python train.py --tie_word_embeddings=false --parallel_block=false --schedule="wsd" --final_lr_fraction=0.05 --train_tokens=407200000 --dataset="wikipedia_en"
Below are experts of layer 8 (counted from 0) of a mixture-of-experts language model. Rows are named up (a neuron's input weights, with its number), down (a neuron's output weights, with its number) and show model dimensions 96-127. Each number is 128 + 32 x the weight over its row's rms, rounded and kept within 0 to 255.
Before each expert's rows: a language model's description of what the expert responds to; "comes before" lists some tokens at least twice as common just after its tokens as in all text. This comes from a sample of Wikipedia text that the model never trained on. Tokens count by the router's weight.

# expert 31
It responds to: Commas and prepositions. Commas after nouns and titles, and prepositions such as "in", "of", "on", "from", "at" in running prose and lists.
comes before: " the", " ", " and", " wh", " a", " b"
up0 [111 132 129 127 147 175 137 135 122 116 149 122  85 113 161  99  89 146  97 132 139 123 137 192 169 133 133 102 167 154 121 168]
down0 [179  98 126 127 120  81 155 116 115 104 129 154  98 159 157 181  77 125  79 116 182 208 133 177 176 145 119 117  65 122 115 151]
up1 [150 118 133 120  77 154 108 149 122 169 158 154 108 158 162 161  86 145 151 151 123  93 188  83 164  80  92 121 200 120 128 120]
down1 [176 144 191  87 158  95 170  83 155 107 131  57  86 128 137 130 142 145  96 164 141 135 135 114  97 123 146  88 112 106  86 121]
up2 [ 94 146 107 117 150 109  89 170 137  53 162 141 196 118  85 127 162 143 148 145 134 134  47 123 114 105  92 135 122 182 186 114]
down2 [112 118 162 146 126  93 139  95  71 126 156  94 152 132 151 185 149  87 109  79 104 144  88 106 102 113 146  81  99  79 105 168]
up3 [158 132  99 235  97 123  73 152 144 132 114 144 121  91 115 103  92 197  94 196 155 143 170 105 126 108 123 115  83  66  51 119]
down3 [173 125  88 172 167  99 172  89  96 115 155 125 121 114 106 123 185 191 126 142 185 140 169  78 125 142  72 191 125 166  94 103]
up4 [ 90 153 127 118 148  80 151 198 154 171 112 197 114  97 151 112 155 146 219  90 133  89 160 110  73 119 151 174 158  84 117 109]
down4 [117 153 104 104 107 111 151 178  97 178  99 181 139  69 173 111 141 124 130 164 153 142 210 131 135 110  96 137 134 100 102 141]
up5 [152 178 121  94 140  99 126 213 156 146 166  55 141 110  80 112 131 138  81 111  78 158  96  94 124 101 159 124 180 122 102 106]
down5 [102 123 243  72 137 140 118 143 135  61 159 119 161 105 159 111 114 120 155 140  41 153 195 106 144 170 120 137 144 125 115 175]
up6 [195 150 148 161 122 112 184 140 128 185  91  83  99 152  60 131 120 210  93 102 137 130  80 152 109 112 124 145  92 156 136 150]
down6 [147 157 186 116 109 152 108 181  89 133 119 140 110 143 119 118  59 166 144  90 138 128 190 121 150 105  95 111 214 185  76 173]
up7 [168 109 107 111 179  97 110 150 116  75 190 145 138 121  68 138  84 118 114  68 114 127 103  67 159 144 148 131  68 110 163 135]
down7 [116  98 127 190 100 115 163 140  93 140 155 141 132 129 146 153 112 133 106 142 150  87  49 141 101 153 140 130 121 143 171  79]
up8 [ 99 122 142  89  95 171  92 189 102 128 120  87 104 181 108 195 134 130 131 132 124  77  88  97 122 156 161 156 120  91 121 161]
down8 [131  88 115 119 110 174 117 117  92 158 131 148 167 136  90  98 166 103  77 108 139 133 106 230 144  93  96 137 123 101  95 114]
up9 [125 123 137 106 152  85 138 136 111 147 135 183 137 138 146  89 167 181 156 184 111 115 194  65 135 155 158  93  65 132 127 110]
down9 [118 120 185 190 206  84 123 171 130 162 162 111 102 133 162 151 199  64 123 160 154 160 151 103 116 156 119 171 126 127  98 162]
up10 [167 104 113 163 107 189 106 109 147  92 155 140 142 118 143 112 148  75 129  93 120  87 142 124 102 104 109 108 119 143 130 186]
down10 [ 92 142  73  92  97 136 154  80 140 118 144 154 167 110  42 160 124 197 104  82 134 139  84 101  69 119 145 114 165 133 171 150]
up11 [175 121  98 125 132 157 144 122 133 150 134  94 151 129 123 160  66 112 122 119  82 131 155 157 126 146 118 130 156  61 150 142]
down11 [ 86 142 167 116  98 140 151 137 129 168 106 100 101 137 131  91 143 115 134 149  81  87  88 162 114  83 122 123 122  98 126 153]
up12 [123 114  92 156 176  99  94  69  92 174 168 162 115 148  64 132  89 160 147 117 152  97 175 170 107 112 137 124 109 151 100 137]
down12 [127 146 181 116 136 173  67 108 169 169 109 130 107 117 146 172  89 163  58  90 181 110  62 116  97 116 175  78 128 122 125 126]
up13 [153 130 124 111 124 112 141 126 209 167 209  97  74 119 158 113 114 136  89 167 134 133 150 113 106 140 153 122 124 151 148 119]
down13 [152 101 206 186 150 154 156  64 140 101 129 178 123 121  82 116 110 101 123  67 120 175  89 162 157 161 107  84 137  79 167 158]
up14 [109 153 117  92 173 198 169 142 140 173 127 149 117 133 107 143 148 182 134  82  86 151 129 156 102 137 100 142  63 130 165 112]
down14 [140  77 142 121 170 142 201 133  60 104 171 127 139 154 101  68 131 107 142 136 135 126 152 148 115 100 105 104 138 137 115  90]
up15 [142 131 111 119 189  56 118 115 100 121 107 170 111 145 106 130 135 143 131 144 163 104 167 115 143 138 101 158  98 109 140  63]
down15 [152 147 105 107 118 112  48  31  95 136 114 103 123 110 130 151 178  78 110 155 180 147 123 142 148 150 172 110  93  93  90 157]

# expert 23
It responds to: Mid-word ac/an/un pieces. Vowel-led pieces inside names and words, especially ac, an, un after a consonant, as in Char|ac|teristics, V|ac|ancies, Sult|an.
comes before: "e", "t", "h", "ion", "c", "ter"
up0 [143 165 200 139 161  86 106 145 122 133 151 112 136 139  79 107 106 135  96 140  41 103 112  89 103 141 114 138 103  87 152 106]
down0 [107 136 165 155 100 118  84 178 100  84 124 103 124 136  79 120  48 111 132 122 115 125  96  97 103 146 141 143 119 206 131 181]
up1 [104 120  80 169 161  91 128 112 125 113 107 191 117 128  95 150  82 139 129 143 136  67 102  70 153 168 177 157 118  72 193 146]
down1 [153 243 127 118 158 130  66 101  96 113 148 173 119 187  98 194 147 150 150 153 133 149 112 152 111 103  91 171  87 138 130 116]
up2 [ 75 135 155 118 154 139  99 160 164 132 110 118 137  57 136 152 174 131 169 123 130  95 147 188  48 194  80 138 101 135  86 114]
down2 [126 126  70 137 168 176 149 178 148  47 115 102 175 142 126 182 154 185  70 168 143 113 158 148  84 110 147  70 142 148  39 116]
up3 [118 177 142 128 123 139 169 150 115 101 161 127  98 132 158 165 135 103 104  91 141 156  84 135 129 138 130  98 176 105 141 114]
down3 [162 103  96  76 151 140  94 169 146 133  97 114 136 104  61  97 108 112 129 161 199 154 121 165 111 105 118 123 151 175 119 115]
up4 [155 104 118 105 141 162 124 126 121 169 138 139  95 101  86  93 143 164 108 149 103  90 165 111 111 115 189 112 129 115 198 103]
down4 [143 129 109  96 111 134 109  94 134 142 124 125 115 100 156 110 133 164 116 138 107  83 146  92  78 136 102 132 172 155 152 152]
up5 [117 158  59  86 104  90 130 174 174 121 167 152 177  91  98 115 135 112 179  83 168 144 116 166 105 103 170 118 153 132  60 146]
down5 [170 161 121 147 125  80 139 116 101 150  83 209 153 137 132  61 131 115  93 145  90 129  95 141 172 118 111  32 133 113 130 103]
up6 [142 101 125  95 122 152 142  99 139 126 119 106  96 120 158  92 109 210  97 159 125 131 108 149 189 138 118 159 110 181 137 111]
down6 [164  95 139 131 122 127 104 150 113  95 175  55 134 141 115 214 146 108 168 136  89 153 129  99 182 165 143 192  97  76  42 143]
up7 [119 105 128 169 130 166 113 156 120 129 118 160 121  81 104 146 105 137 132  73 168  89 118 135  86  70  93  99 119  90 109 103]
down7 [104 190 130 155 169 170 126 114 140 146 132 154 183 150 144 160  96 167 167  94 129 120 112 122 111 130 115 103 119 171 120 127]
up8 [ 80 158  64 168 181 119 114 157 126 152 139 185 132  71 117  86 143 158 100  73 126 127 113 127 107 115 130  92 124  71 114 135]
down8 [145 153 118 137 135 144  83  57  61 159 109 199 139 105 150  42 112 116 200  73 120 133 122 115 142 111 120  83 157 188  75 146]
up9 [119 166 144 152 134 155 153 166 150  92 135 178 154  80 166 130 152 107 145 153  96  65 154 160  61 101 109 187 148 129 208 145]
down9 [ 90 136  85 159 144 157 113 143 129 165 105 100 108 164 130 109 136  97 150 153  58  92 109 112 186 143  95 131 140 149 165  94]
up10 [107 114 146 142 112 106 168 156 125 116 130 144 111 104 184 110 157 170  74 156 123 141  77 157  58 146 114 174 166 108 127  94]
down10 [188  88 128 103 158 120 145 129 162 137 113  90 127 113 141 112 183 114 130 186 161 154 135 143 132  50 184 125 135 181 137 133]
up11 [130 174 139 125 102 111 123 169 147 172  93 136 128 199 139 118 116 146 174 105 120 137  99 109 122 134 154 132 118  64 125 135]
down11 [134 165 137 118 213  96 121  80 140 101 148  84 105 171 129 116 127 170 138  69 134 167  81 166  77 144  97 125 135 115 142 125]
up12 [139 103 121 171 162 148 120 140 111 127 123 151  83 170 118 101 142 192 108  58 101 151 150 132 143 116 113  93 140 125 115  61]
down12 [150 177 213 147 125 105 124 122 180 124 128  77 114 121 138  95  79 133 111 158  95 123 129 185 116 142 104 135 122 105 113 127]
up13 [161 137 144  99 131 123 144 173 107 123 174 109 113 133 174 160  88 171 125 113  85 164  88 175  60 148  97 123 123 101  86 125]
down13 [149 163 122 102  83 143 177 160  78 116 163  90  69 147 141 148 197 114 128 129 119  94 107 119  90 124 111  95 151 113 112  73]
up14 [188 132 141 107 131 156 185 159 186 143  59 165  92 160 133 114 102 139 140  95 113 160 173 171 155 132 109 152 132 108 163 131]
down14 [ 87 190 155 109 131  88 123 111 152 131 141 101 133 147 135 159 133 115  83 133  93 118 182 110  76 109 135 115 173 131 141 127]
up15 [112 175 156  83 100  98 167 146 108 127 108 120 102  95 107 146 123 126 150 138 109 111 102 136 123 105  81 142 177 158 112 114]
down15 [ 97 122 153 171 135 126 120 192  93 172 110  96  92 122 153  54 131 181 142  83  72 144 104 115 163 101  90 145 156 151 153 161]

# expert 57
It responds to: re, le, se pieces. Syllables re, le, se, e and digits inside words and names, as in E(le)vation, Te(le)ostei, Mont(re)al, S(e)oul, plus digits in coordinates.
comes before: ":", "ct", "v", "g", "as", "p"
up0 [150  41  63 141 137 141 101 121 145 126 148 135 131 131 139 116 124 164  96 105 168  44 144 109  67 151  61 179 116  98 201 148]
down0 [ 98 125  95 109 146 121 149  91  61 103 195 163 113  69 128  81  96  98 152 179 157 135  94 148 141  72  48 137 117 116 154 141]
up1 [145  89  94  97 127 122 200 102 180  88 198 172  70 131 149  85 149 145 139 150 119 176  86 155 140 128  99 162 102 122 117  87]
down1 [197 117 159 203 132 115 108 187 139 136 141  72 166 100  79 107 118 133 111 157 100 140 152  72 163 139 141 165 157 206 129 125]
up2 [123 129 181 149 115 174 120 156 141  93 160 149  87  96 175 113 193 171 203 140  76 131  95 130 121  85 101 116 103 146 145 131]
down2 [115 117 183  81  95  88  93 179 145  88 109 162  86 113 136  51 145 138 145 135 150 111 136 137 129 144 109  99 106 125 163 141]
up3 [110  86 171 150 160  79 165 131 134  90 128 128 129 152 140 138 113 135 135 110 100  97 116 104 158 124  71 127 125 117 145 147]
down3 [150 132 132 112 175 164 172 149  76 131 134 106 144 108 169  95 224 164 154 209 152  88 131 182 137 127 130 107  94 188  77 129]
up4 [169 141  80 166 144 160 163  90 130 123 185 122 169  84 119 135 130 123 140 157 121 108 111 189  79 144 109 168 118 143 180 181]
down4 [147 129 184 148 174 133 156  73 122 150  66 132 141  56 129 104 164 141  91 112 201 177 160 104 117 171 121 133 151 138 124 137]
up5 [147 134 113 162 154 101  94 178 130 158 184 130 170 126 107 155 141 181 156  94 114  67 157 190 153 111 131 163  94 115 165 132]
down5 [157 111 161  77 132 138 117 156 169 135 181 110 161 163 178 143 111 103 168 121 164 101 204  71 156 185 124  89 143 189 119 116]
up6 [113 104 113 135 147 113 172 108 149  91 155 167 156 116 152 129  95 116 124 174 103  95 129 161  79  52 100 174 146  85 107 126]
down6 [140 160 168 136 113 145 140 153 128 169 171 111 119  92 129 150 167  95 101 127 105 170  79 164 119  56 133 181 112 106 103 109]
up7 [123 168 115 117  83 118 107 150 137 163 143 138  98 145 158 122 124 144 133 192 103 122 144 177 137  88 211 148 109 145 181 119]
down7 [116 148  93 128 100 129 164 146 139 138  81 104 144 122 173 106  97 101 166 143 136 168 119 161 174 181 113 146 121  95 146 153]
up8 [113 112 141  99  87 117 139 126 128 156 151 107 188  49 143 219 111 153 109  81 144 122 157 139  99 138 115 109 163 133 208 123]
down8 [134 126 154 130 174 119  99 161 159 148 181 148  58 160 168 110 155  88 117 126 154 183 117 100  93  92 121 106 131 115 119 156]
up9 [122 108 125 120 125 220 175 183 151  99 109 134 120 101 147 133 130 106 106 175 122 169 167 175 165 138 111 126 143 116 152 127]
down9 [134 124 104 120  77 153  69 112  60 130 120 150 143  76 128 154 133 187 135  79 139 154 181 130 102 154 125  31 165 106 152 112]
up10 [142 128 121 196 124 110  81 130 172 151 173 158 122  85 150 132 120 137 137 103  88 106 139 129 135 126 123 102  93 136 106 157]
down10 [ 66  91 145 117 112 165 104 136 127  89 134  86  82 112 114 101 108  78 181 190 119 124 117 127 184  81  68 157 126 156 107  62]
up11 [167 120 131 100 119 164 205 131  98 163 115 120 109 147  91  82 119 126 183 179 127 141  94 103  71 158 137 180 112 163 196  85]
down11 [120  88 116 120  89 111 112 186 108 160 136  99 157 203  81 118 110 106 135 101 123 121 118 139  85  81 171 146 143 156 118 126]
up12 [159 153  96 129 133 106  86 129 223  83 145 103 176 116 105 101 111 104  84  61 122 166 136 137  79 118  75 147 136 157 211 152]
down12 [135 167 107 144 148 125  92  84 110 148  77 122 128  88 210 102 120  91 166 128 174 147 152 167 111  93 164  50 100 109 109 113]
up13 [ 97 163 144 108 120 150 216 109 133 137  62 165  95 129 144 122 165 131 174 114  95 104 142 107 101  27 108 161 152 167 133  84]
down13 [116  96 144  98 126 155 121 142 131 126 136 106 148 157 156  80 181 179 111 136 129 119 125 146 138  80 107 139 107 169  52 155]
up14 [139 137 138 140 131 123  71 130 147 110 182 162 149  79 108 124 140 180 103 128  92 163 119 138 117 173 164 147 179 113 134 102]
down14 [123 194  70 105 150 139 146 184 143 131 125 130 132 162 163 107 164 153 176 120 143 101 159  98  91 123 168 145  95 151 124 112]
up15 [103 164 137 165 148 103 110 202 112 111 119 153 170  96 133 152 119 136  92 112 122 135 124 112 156 101 136 199  93  55 192 163]
down15 [141 189 164 164 148 107  50 143  58 124 116 147  94 141 107 150 160 109 159 155 114 145 157 136 191 135 156 105 119 134 166  86]

# expert 58
It responds to: Final s and digits. Word-final s, os, ers, digits and percent signs, plus math LaTeX \sum and acronym letters, e.g. officers, Hospital, 20.96.
comes before: " |", "h", "%", ".", "p", "ity"
up0 [138  61 140  99 119 138 112 100 121 170  93 199 146 138 135 135 150 167 180  64 131 111 115 124  99  93 118 104 112 109 126 123]
down0 [137 169 144  54 119  88 115 155 154 120 106 107 100 110  85 102 116  82 139 139 141 183 143 142 145  91 124 129  91 142 129  34]
up1 [ 98  82  85 167 166  68 121 149 137 156 176  95 143 152 130 100 100 164 104 119 109  92 137  87  66 137 156 123 116 130  67 125]
down1 [162  95 124  99 110  90  56  95 141 112 126  88 125 136 157 117 110 119 128 172 119 124 126 116 166 105 136 118 117 127 179 118]
up2 [133 138 111 175 144  97 140 141 177 146  97 178 124 101  80 146 121 117 112 195 112  84 202 143  78  98  53 108 134 106  91 108]
down2 [126 148 101  97  98 136 123  99 109 147 114  81  89 105 103 133 100  83 202 118 130  95 175 212 157 120  96 132 105 181 131 178]
up3 [152 137 121 138 115 103 127 153  98 193 192 109 145 136 143 227 160 101 192 137  93 122 133 113 156 107 127 132 182 127 133  88]
down3 [114 169 149 146  96 141 119 139 192 152 168 165 112 174 150 121 110 137 109 111 174  98 144  98 139 173 134 149 172  73 111 107]
up4 [150 117 149 120  90 145 113 118 124 157 125 102 138 102 158 133 100 117 161 118 142  65 135 100 133 116  90 129 167 158 138 152]
down4 [ 82 188 112  92 152 150 100 155 122 124 125 150 138 154 135 113 141  76  66 110 103  80 119  90 195 118 136  68 115 136 118 139]
up5 [107  59 119 122 139 213 150 139 125  99 188 116 160 152 106 189 108  95 112 183 157  91 111  97 127  96  78 121  91 158 114 166]
down5 [148 141  92 164 142 161 151 113 119 190  71 106  78 149  89 122 168 164  93 107  94 126 140 172  81 117 110 150 143 187 175  48]
up6 [116 124 144 143 133  84 131 122 147 166  86 157 155 109 139 139 129 113 183 107 151 148 128 151 103 120  80 154 101 106 100 142]
down6 [110  79 118 228 101 139 178 115 127 167 143 153 105 153  92  79 100  61 170 122 137 117 109  76 151 145 111 176 110 137 124 119]
up7 [ 83 121 167 188  89 132 133 201 112  82 131  82 172 206 180 176 118 145 135  99 122  89  58 122 134 137 225 141 161  98 174 100]
down7 [145 117 128 150 114 149 132  98 171 132  84 120 138 125 130  96 135 140  58 170 138 154 148 119 165 143 152 120 129 134  73 120]
up8 [143 128 122 104 146 151  99 101 161 117  99 132 108 155 161 162 172 138 143 147 103 107 225 129 114  81 192 124 155 158 140 124]
down8 [126 126  95  78 149 110 101  62 101 136 118 103  72 149 156 128 150 120 135 138  91 153 160 106 160 137 132 164  98  95 188 165]
up9 [170  73 115 180 150  98 133 114  57 137 141 170 108 147 107 110 140 170 127  75  93 102 142  62 112 200  86 160  79 128 172 126]
down9 [109 128 107 148 129 115 119 119 126 123  92  92 162 138 145  83 148 112 109 155 170  95  75 120 100 113  77 128  82 129 126 126]
up10 [138 142 115 106 212 123  51 210 160  95  96 181  95  97 145 105 107  94 131 117 117 124 114  52  90 111 149 164  91 117 114 169]
down10 [127  92 123 144 128 123 105  82 107 104 102 145  95 152 113 137  94 118 152 107 106 195 153 104 102 153 114 121 135 168 190 129]
up11 [109  80 131 150 124 129 133  95 137 176 146  63 153 120  80 235 132 119 128 123 115  84 173 102  86 111 152  99 118 133 158 180]
down11 [183 139 124  83 130 148  83 145 132 140 168  64 123 107 168 148 168 158 117 115 151 172  95 126 154 102 127  85  90 141 193 164]
up12 [138 155 170 136 145 118 127 113  76 165 194 160 171 123  73 173 135 109 135  87 132 136  98 135 103 135 111 159 139 110 154 149]
down12 [108 169 135 152 175  95 135  64 167 155 158 142  67 116 148 136 158 108 154 142 136 165 109 113 158 115 141 105  59 123 137 146]
up13 [180 135 137 126 142 167  47 177 159  68 172 197 157 130  88 178  86 155 131 159  80 141 116 103 159 125 142 155 129 100 135 108]
down13 [155 158 100 147 147 147 110 121 102 147 106 155 138 144 153 133 166 174 113 153 119  92 158 110 128 181 117 158 117  97 169 155]
up14 [ 97 129 121 148 166 128  92 152 147  85 172 185 136  97 127  83 101 137 102 126 107  50 167 128 152 113 140 113  83  88 157 143]
down14 [ 78 124 139 121 187 121  61 150 107  91  78 135 161 153 141 147 226 154 100 141 138 135 179 165 157 159 138 151 135 117 188 158]
up15 [121 142 119 133  92 173 195 171 110  97 154 191 172 115 126 113 137 164 208 142  41  95 148 170 131 106 106 138 154 107 151 158]
down15 [142 147 122 119 161 163 151  90 111 115  96 147  88 128 101 157 120 107 205 168 115 126 108 123 194 165 159  57  81 188 128  99]

# expert 20
It responds to: Clause-ending commas. Commas ending a phrase or clause before and, the or which, as in "typically," and "After the Civil War,"; also an in human and than.
comes before: " and", " the", " wh", " a", " s", " b"
up0 [114 169 158  77 117 138 164 128 108 124 196 135 168 162 156 138 110 130 118 139  72 154 145 114 181 120 168 143  37 149 168 164]
down0 [ 92  83 246 110  89 179 136 144  68 165 145 168 110 108 108  95  85 148 157 132  77 113 147 151 169  70 107 122 118 153 169 199]
up1 [123 144  44 107  73 142 184 199 104 159 192 165  97 138 151 169 101 153 106 135 113  49 103 120 174 104 118 159  98 128  99 170]
down1 [167 105 119  64 146 130 159 150 147 144 166 135 128 126  55 144 229  98  68 137  58  74 115  88 156 104 134 125 115  93 112 123]
up2 [125 106 118 102  74 102 141 164 102 172 126 133 176 142  76 147 169 142 158 102 113 116 122 181  71  91 103 151 138 112  97 128]
down2 [139 151 115 112 160  85 112  57 134  63 191 154  99 108 136  95 145  91  59 115 156 134 193  97 145 138 101 104 174 118 173 120]
up3 [157  96 194  82 186 194 164 175  42 101 104 113 130 158 112 109 135 160 139 108 104  97 134 169 112 139 143 143 123  80 118 111]
down3 [166 109 156 108 136  99 139 132 129  94 141 143 102 109 132 129 113 101 147 150  71 149  95 167 133 128 195  97 145 109  30 126]
up4 [115 162 146  71 138  99 139 102 142 115 138  62 192 197  87 164 122 123 147 159 123 147 152 139 130 109  90 140  74 167 138 163]
down4 [103 139 135 137 109 132 125 139 128 186 106 116  84  92  46 137 122 136 140 116 106 138  58 167 157 150 178  87  97 149 142  93]
up5 [118 137 100 150 168 116 109 160 153  89 132 150 132 155 114 149 175 114 185 172  86  66 104 152 145 136 125  90  68 104 127 129]
down5 [133 107 133 141 108 116 119  88 114 141 113 161 135 124 133 159 137 108 142 131 155 136  71 126 137  80  76  91 160  80  85 166]
up6 [ 92 158 127 143 112 104 117 139 126  71 112 147 171 166  97 125 136 121 125 108 141 195  91  64 165 139 199 127  58 120 125 119]
down6 [131 158  90 178 107 114 142 107 116 132 166 106 143 132 117 148 128 130 177  67 151 106 154 127 150 106 142  68 215 134 140 126]
up7 [157 144 132 127  87  94  92 135 143 123 154  81 128 113  82 153 207 141 136 127 137 137 128 114 159 136 103 179  71 107 135 137]
down7 [113 130 118 108  88 179  55 125 114  93 113 119 114 145 129  61 166 123 121 178  77 117 144 134 156  96 148  92 100 107 165 136]
up8 [175 100 143  91 172 108 159 174 136 102 144 135 189 111 176 155 146 192  88 164 136 119  62 164 134  95 157 140  62 153 110  91]
down8 [124  89 133 115 168  84 125 105 124 161 143 100 160  78 122 112 140 105 125 109  81 115 125 145 125 106  96 114 131 144 169 141]
up9 [143 106 150 184  65 177 120 122 156 110  99 129  99 133 130 148 188 158 151 158 128 115 147  84  68  93 151 167 242 120 156 139]
down9 [183 114 188 120 158 157 114 134 157 153 109  41  99 109 118 149 207 203 108 141 104 146  87  75 192 145 105  75 157 140 164 143]
up10 [149  91  89 137 161  94 120  72 146  64 181 141 139 152 184 136 131 145 127 117 146 139 108 162  38 162 155 168 120 142 100 146]
down10 [ 99 199 150 144 165  89 128  98  29  97 137  92 110 127 158 148 169 106 142 109 218 108  99 125 124 186 160 131  89 123 111  95]
up11 [122 102 142 107  69 140 118 146 132 112 125 121 120 147 107 134  75 144  81 147 141 103 145 144 164  91 113 171  94  91  79  86]
down11 [179 144 171 135 103  99 101  88  68 117 137 140  91 176 108 131 129 141 133 107 138 187 110 118 111 100 133 135 142 122 205 112]
up12 [110  77 121 144 140 100 130 194 120 131  95  84 140  93 163 153 125 125 170 164 117 130 113 131  85 118 130  95 108 141 145  30]
down12 [134  88 122 115 174 136 164 139 180 127 150  56 125 115 184  78 162 178  94 114 152 106 100 132  83 120 138 136  82 117 113 145]
up13 [ 93 139 135 106 138 148 156 151 102 160 189 151 173 161 108  99 171 133  89 113 131 100 187 120 115 132 119 144 132 190 175 153]
down13 [141 101 165 146 151 173 131 121  79 149 123  91 138 119 174 105  85 137 133  83 161 133  73 123 148  95 118 131  91 122 153 200]
up14 [135 177  17 135  96 126 158 144  94 137 190 147 208 119 117 133  89 130 188 132 134 127 163 155 149 121 188 131 100 136 200 144]
down14 [165 116 148 138 166 139 157 107  54  99 114  95 134 167 158  89 130 157 138 120 166 148 139 135 173 123 143 115 155 121 142 110]
up15 [109 118 140 112  97  85  95 106 140 101 125 102 120 159  93 144 127 109 131  96 126  93 127  88 109 129 162 117 144 158 149 140]
down15 [127 126  78 102 125 137 160 105 154 180 108 247  99 107 112 128 135 107 115 104 100  96 136 142 115 174  93 141  96 107  98 157]

# expert 55
It responds to: Digits in dates, numbers. Single digits in dates, years, scores and table figures, especially day numbers after "on" (on 5 August, 2005, 13 October).
comes before: "0", " |", "1", "8", "2", "9"
up0 [ 84 106  91 156 171 147  97 132 116  66 159  96  80 164  91 141  97 165 122 106 122 103  65 169 161  97  67  65 120 163 184  99]
down0 [145  94 157 129 119 112 124 128 154 115 143 164 111 117 110  83 134 112  89  77 129 125 102 140 111 135 161 135 137 150  80 127]
up1 [137  99  79 121 152 132 172 138 167 137 188 126 119 115 206 119 170 109 120 169 117  60  70 176 110 134  88 126  77 125 190 106]
down1 [108 135  78 130 113 140 166 115  84 128 128 160 139 102 139 120 139 106  94 129 141 112 176 108 156 141 148  88 118 176 141 181]
up2 [ 88 158  89  69 148 164  66 144 142 101 117 117 133 153 169 118  70 114 153 153  72 120 165 103  99 179 141  99 138 162 154  87]
down2 [153 119  67 128 134 130 139 109 157  77 144  76 103 193 155  92 103 164 143 100 115 158 134 120 124 146  90  86 161 106 157 109]
up3 [142 153 146 105  59  75 158 190 129  82 105 104 206  89 150 150 116 155 110 128 132 144 125 113 115 106  93 102 139 106  98  76]
down3 [124 140 139 171 150 150 126 107  80  82 160 154 109 148 102 153  80 111 159 175  85 137 130 125 172 125 123 145 160 108 110 140]
up4 [155  90 156 183  94 139 220 136 105 119 140 129 103 113 129 126 133 150 191 133 142 132  70 155 105  55  83 164 142 151 110 104]
down4 [130 125 156 135 123 125 158 109 123  98 114 172 204 156  88 122  98  95  93 154 175 153 155 193  93 161 101  80 150 157 135  91]
up5 [128 150  85 176  67 122 112 161 218  96 107 126 160 132 132 123 107 126 182 185 117 157 122 171 132 132 144  86 140  95  93 114]
down5 [108 123 165 119 102 137 109 101 138 148 147 123 188  81  59 120 129 114  42  97 124 180 160 142 135 140 135  99 113  78 111  75]
up6 [106 170 122 150 100 227 130 105  74  81 195 119 153 108 139 153  69 166 132 149 151 127  87  98 140 108 106 128 135 107 113 163]
down6 [126 115 124  79 160  91 182 136 127 140 142 127 121 127 130 137 131  78 168 112 138 119  83 160  85 195 116 141 190 147 131 128]
up7 [121 193  76 149  90 140 164 138 130 141 127 149 110 138 101 201 167 181  96 116 100 114 135  98 141  82 117 135  99 146  51 189]
down7 [ 92 147  85  64 109 101 180 163 115 165 140 124 124 110  56 107 101  87  80 165 144 200 149 132 121  91 186 112  86 149 163 205]
up8 [123 135  94 144 111 157  88 144 114 158 103 137 165 125 174 151 191 177 115 199  72 123 123 137 141 149  85  98 127  80 152 130]
down8 [ 94  79 186  87 145 134 106 148 113 128 108 166 127 145 122 125 173 152 151  88 116 138 196 129 157 110 122 148 115 127  90 181]
up9 [139 118 162 140 111 181  89  88 117 176  63 107  87 158  96 180 148 139 127 109 139 107 203  94 143 129 109 166  82 162 106 154]
down9 [ 68 125  75 172 139 141 132 151  92 129  97 149 105 114 180 114 125 144  73 148 162 124  74  95  81 175 122 119 157 174 134  97]
up10 [140 127 146 104 153  99  77 137  92 104  75 112 109  90 115 144 139 192 216 113 126  89 124  18 138 135 106 107 146  75 189 100]
down10 [122  90 135  60 136  77  66 162 100 153  66 132 145 153 136  88 171 151 164  98 101 213 136 171 125 129  84 165 145 143 157 122]
up11 [137  95 183 114 125 194 162 145 115 141 165 111 162 119 141 179 173 157 106 145 122 103  84 176 117 169 143 156 120 121 131 109]
down11 [117 118 109 123 148 163 134  96 143 165 125 138 111 150 102 125 193 151 105 178 122 146  98  73 114 131 112 113 102  83 118 127]
up12 [ 98 109 111 128  57 179 131 138  68 159 139  80 184 146 124 166 188 125 148 174 155 107 124 149 119 125 130 206 117 139 134 103]
down12 [166 127  78 129 135  64  25  90 124 137 160  81  77 162  64 111 158 165 141 118  90 136  81 159 101 121  92 120 105 131 132 118]
up13 [ 79 172  65  95 104  77 198 139 131 186 188 137 105 137 126 164 134 131 149  82 135  96 173 160  88 115 121 185 102  54 111 131]
down13 [107 138 119 128 156 128 130 155 110 111 173  96 116 115 110 118 153  91  81 142 176 107 136 131 127 153 151 112 138 147 119  71]
up14 [ 96  73  52 139 127 179 127 127 112 135 136 134  94 136 116 160  88 115 135 120 136  97 102 135  95 129 193 191 103 166 118 168]
down14 [168  87 134 136  94 118  93 142 161 160 134 103  97 152 113 142 138 147 172 174 116 168 136 162 101  79 144 107  84 179 132 145]
up15 [141 205 115 126 121 196 138 101 191 109  99 141 132 137  36 112 178 191 105 157 102  96 128 133 117  79 120 164 116 148 149 153]
down15 [158  83 198 111 175 165 122  84  69 131 106 150 110  45 114 152  81 110  45 125 100 182  99 150  62 139 157 165 145 107 170 114]